python train.py --n_layer=14 --d_model=640 --n_experts=32 --experts_per_token=2 --d_expert=192 --d_shared_expert=832 --activation="silu" --moe_layers=[1, 2, 3, 4, 5, 6, 7, 8, 9, 10, 11, 12, 13] --router_score="sigmoid" --normalize_top_k=true --routed_scale=1.41 --balance_loss=0.00259 --balance_bias=false --init_std_router=0.0114 --lr_router=0.000183 --vocab_size=8192 --norm="layernorm" --norm_eps=1e-06 --tie_embeddings=false --optimizer="muon_variant" --lr=0.00144 --beta1=0.9 --grad_clip=1.0 --batch_tokens=[32768, 65536] --seq_len=512 --train_tokens=456000000 --steps=9687 --dataset="wikipedia_en"
Below are experts of layer 11 (counted from 0) of a mixture-of-experts language model. Rows are named router (the router's row for the expert) and show model dimensions 400-479. Each number is 128 + 24 x the weight over its row's rms, rounded and kept within 0 to 255. Numbers have three digits each.
After each expert's rows: a language model's description of what the expert responds to. This comes from a sample of Wikipedia text that the model never trained on.

# expert 7
router:133127165130099121115142123164140161086093150131145142144063102133115104118130162163185116135134125112164146085124163111121151163139105115096109091128164132152132151156138126146143132118164129133126139150149108114139112125156080121124051119
It responds to: Colons after infobox field names, degree and minute signs in coordinates, table cell starts, and opening pieces of foreign words like di, da, O.

# expert 6
router:085201120128166108130180125191101114123137116129114159114134132156097134142154133145142121169127150106163178119134139155095154137124143097101092138139126123139134080152118180167150165182164153116115162130120123127184121105149129085138096137
It responds to: Middle or ending syllables of non-English personal and place names, often Slavic, Japanese or Indian, such as -ić, -kov, -ski, -ano-, -ki.

# expert 26
router:149146118161152122154125148145114146137176092140105157125145116125129125147141122172135109143153139144151116138166135100143100150147116128109095104094093087135128095135081136122128159168066109153164134123112129132145113125099094129139076140
It responds to: Leading dashes in infobox "- Field: value" lists, table-divider dashes, opening parentheses, underscores, braces and other formatting symbols.

# expert 31
router:112124094113157103136163103117144118050140130135149164112112134092130126145146139141141142133115136147189159120100140155163131147138174079126138075078157127149115092124125121146135143104096151098149139155145118141119145092164159141080109136
It responds to: Inner and final letter pieces of split words and names, like e, o, te, je, plus some common nouns after the, such as same, sister, police.

# expert 30
router:114153137125085111135084140145122173131101154092172127113115163130111122131091135124115137115158121105168085130152145111157107111138113126126073138102152140125092133098146171130132118123099124129139156136146098127102111172147126134105113100
It responds to: Second or third piece of a word right after its first letter or syllable, often foreign or accented, such as G-dy-nia, C-ey-lon, b-â-tard, R&D.

# expert 5
router:134167117144104113119159174145118106131121130157184141125087095128113120149078128135142115163129127100157144139109125110141102172108095120083133100129149155142122147118170136132156129068148156129108146097109111170166136125143103118090123149
It responds to: Table bars, semicolons, dashes and colons between entries in lists and tables, plus role words and titles before a name, like drummer, Sir, coach.

# expert 9
router:115155123126144107100132124178124136121109122135118144065083111104090133131088119113137145112151066133136111123132151092126134132133165126118115104080134137143172157122162109123097094193117130116100116093135112155162157098113077069137160156
It responds to: The preposition for, also after, from, by, and sentence-opening With, In, While, After; also For in names like Forum, Foreshore.

# expert 11
router:115176132139178128132163122157088148136089105099137143095119093114111102140088118128156151124167149120124103129123152101164140074146118119095140109144113098114112116093144138152114113162130121127162126152128124131078155085106127101093131113
It responds to: Sentence- or clause-opening words and quantity prepositions such as until, However, According, approximately, over, about, Between, often before a number.

# expert 27
router:145128119144161102141129181127108192124124100081129138110122107143139128117121155164172115127132145118120122110100140114171119150178154112096171123140176144098118171111100156131145146121118125121136135116104123158102162121100116122106084143
It responds to: Equals signs in wiki headings, blank table cells, and double-consonant pieces in names and taxa, such as tt, pp, pt in Chattopadhyay, Chapman.

# expert 22
router:118175124122159139110121126129123131122149136144129119129118139115100126142095146186124114107149146119128115085104139136166149169122132129132098111114153152147116143159156160061143176178116144112172130094118106147089142136072128135128105127
It responds to: Pipes opening table rows, especially header rows after a blank line, equals signs of section headings, and infobox labels like Genre, Phylum.

# expert 13
router:100174149149076095108137096153146163142135095122141138094101145090106134117133131134130091128143115099132120157097122152153176141147135107079129110085136122160157126127108134092128148097117136150154139157112123134149129132098093057090119116
It responds to: Hyphens and dashes plus the first piece of a surname after a first name in casts and rosters, such as Mc(Dowell), Cor(coran), Williams.

# expert 25
router:083121168144164123116141120120143150102117126096123132089093141115130116160135135117119141130133113133159115134113132172092165099125125105116144140121138121113110110144103142076106086179156114127135123133050153153137095154078118151075111146
It responds to: First fragment of a lowercase common word split into pieces after the, a or his, such as sh, sc, cr, lo(yalty), ri(ft).

# expert 18
router:141143162115126111083140169122109159119151144156144147116133149083103130134095150123138140189130134105119166154098152131153115150120148100123120120114158138156151094144143133114151108194086140107129124126104113157101107121139122107109171139
It responds to: Last word or ending of institution and event names and noun phrases, such as Festival, Airport, School, Service, Staff, Expedition-ary.

# expert 1
router:099181144124132128092133123130085105146134138110156130149146114129100102155148154136142155147121108135147113126131163137120102118127157134090130103134115122139110135124121111100143164153128136123180163145100135139142101112128126120092138139
It responds to: Copulas and linking words after a subject or comma in prose, such as was, is, and, or, but, been; also list line breaks.

# expert 20
router:111131114102123107113129145157151159104109124113151126116082121107137058130158126133095168110134120117084136121146121134175128117155090126105111083072134160152104150160139132105171158145110126147197154157139107161152140106145112113165119142
It responds to: Place and time prepositions and the following "the" after institutions or events, such as in Paris, during, at, within, from the foothills.

# expert 19
router:136124146110126094116138145154125175144179148101123141128077100097091136133137163116148149159157134093178171117153172119138155123114098085140128136150123126135157127124113119090119112133128132126175161161142128121086141082117125135149151109
It responds to: Past participles, particles and endings in narrative prose, such as out, came, died, worked, used, as, -ed; also As opening sentences.

# expert 24
router:156199097115093074156185122154138118081130127126147143123119144097108120132114127099111127134158107153158166107177154154146142128165127133101123150086125130146145107156182175105155104141116121147133140109108099141119122139118107109107124162
It responds to: Team, country, league and party names and years in sports results and election tables, such as Cup, Missouri, Germany, Conservative, 2015.

# expert 28
router:148174123119137117114161118104097139130101142170186135154116157160107119144122087121139155128114135137133134130131126136167138117115135148107150097128174172127128160116124120129168144127136122129126096122104116126103115164060109123118104125
It responds to: Field names and heading words in infoboxes and lists, such as Personal, Date, Headquarters, Preceded, Website, Background, often before a colon.

# expert 0
router:090120129089135120118143143132175126112178105171114113126144124166113140152187154129143135159143088093159130103094150154138139143108107121115170096138118119129136147132156116137087161111109147108161123097138127158118137134090110131097109123
It responds to: Digit tokens and small numbers in tables, dates, scores, measurements and counts, such as 5, 13, 22,000, 11:15.

# expert 16
router:141172141111144132107135113145107126130076119116143156117115137120094111147169115120144148175163093163144135151167125123113116126175148093099126109136147153135174131136119143067173170196145120180154110139117131150122110107127130111089078162
It responds to: Pipe separators that close table cells in sports, results and statistics tables, plus semicolons between names and indented line breaks.

# expert 21
router:132148145120123105124145152139126122112075192084154162110089132141088137129097126145147128129153081157152182117125158115182116136116133116120147087123129126117156110098145125125129127094100102114123118117085120134138142088117145128106104141
It responds to: Concrete nouns and adjectives for materials, nature and building parts in descriptions, such as air, water, river, yellow brick, floor beams, column.

# expert 17
router:106156104126141104128133111130194146095143138115148154098121125066139107140125120076155097128150119126132110164084184158148128147149111118120146150121124118129107127172141156130145138167127156168197153120112112125114090119162128098085144123
It responds to: Month names, years and compass words in dates and places, plus single capital letters starting a name or abbreviation, such as D in MS-DOS, January.

# expert 29
router:136143168133103099135121135123132101105159154125128111105142101140116099138142133092137135139116077113128124109110099114140136128176092101120125130134161104144099117148110131147116111123110170134138104127149106114079159142106120119136124171
It responds to: Subject pronouns and articles starting a clause after a period, comma or "where", like he, she, it, they, an, usually before was or had.

# expert 4
router:111152143129134110111173129145113131138148154139139119111093114147055144142117109169116146165156174113138095147163106126127083107107102106064120119132121162129088167127147113146198147144095100114189139080113127173121161109120137121149080170
It responds to: Sentence-ending periods and main verbs or prepositions continuing narrative clauses, such as had, has, with, where, reached, using.

# expert 15
router:131174132122146111110144107114139146117143144130134168095091112127122123128129087128139152132144139115154091109146129118147117134146106097129155135121122144103131099136175127134149140131157163198148124131119109120147132133102119132077112138
It responds to: Middle pieces of Latin-derived words after a prefix, like in-oc-ulated, out-rea-ch, in-au-guration, plus line breaks and blank cells in tables.

# expert 10
router:152114164149169130094096124173159104157123142134106146093129117127111118113097145153136132112134083137125092089111153117129128160158121117145131126145107130129132109133136110128097108129132140121130163125137099152136139133100136121101128150
It responds to: Opening pieces of capitalized names and terms after the or of, often political or historical, such as United, Civil, Communist, Royal, Arm(ed).

# expert 8
router:119155104091162139111164116126175122096113142082133109092093152144095120127078114138149129144160121136172123141086154116107110154124127122120117142107126154139119126113107118124051065161093113174126125149128109137136152098121076136139104144
It responds to: Commas after clauses, place names and inside numbers like 37,656, plus mid-word pieces of foreign or technical words such as log, oph, enn.

# expert 3
router:157149147142122118079123122129098096162172129128169153124130137153112130133124121115175168138125075129160166125142157119126114174123136038134133140118129085156135093137154127095122124143075140113124129146131120130119130132153131098131111127
It responds to: Word-final suffixes and plural endings forming nouns or adjectives, such as -ation, -ism, -s, -ity, plus common nouns like music, services.

# expert 23
router:096127102121122117064154140139092109165156129116126132135081118110143132139170119162156144120148118128107113110129124131137110169178105083101143136092116108147150124087106112108174133141094117126135165150109103154115128126152128115123137123
It responds to: Single letters and short pieces inside or ending uncommon proper nouns, mostly place and family names, such as Ara-t-ula, Yuca-t-án, Che-ad-le.

# expert 12
router:121188142123099132122139128091140140125116146120107126107126124102088117156069172113141121140165099166131155131136106150125119159157105139136164118115105108159154130126114166090155132134107162104162133088121066163126151085104136124119104153
It responds to: Paragraph breaks before section headings, first letters of heading words (Notes, Films, Feature), and sports or election table labels like MF, Votes.

# expert 2
router:130153157124115151136160115123144101153101096135141119153108099134132131135107122113120195106124153134153136115129124131152095129111153113137109101140091156149098121159174130109134141129103162119151113169115107132139152125122087121151138153
It responds to: Given names and their opening pieces starting a person's name after a comma, "and", "by" or table bar, such as Alex, Michael, Kar(en).

# expert 14
router:139138156123124114094122122177117125112116145120130151085094100102104110129134117144136141134168132139191127129119146131102136098153132055084125094135143179131075183094158141090145144116079137112108141112135117128158150139149119137123142141
It responds to: Articles, quantifiers and descriptive adjectives before a noun, such as the, a, their, several, various, extensive, and adjective endings like -ial, -able.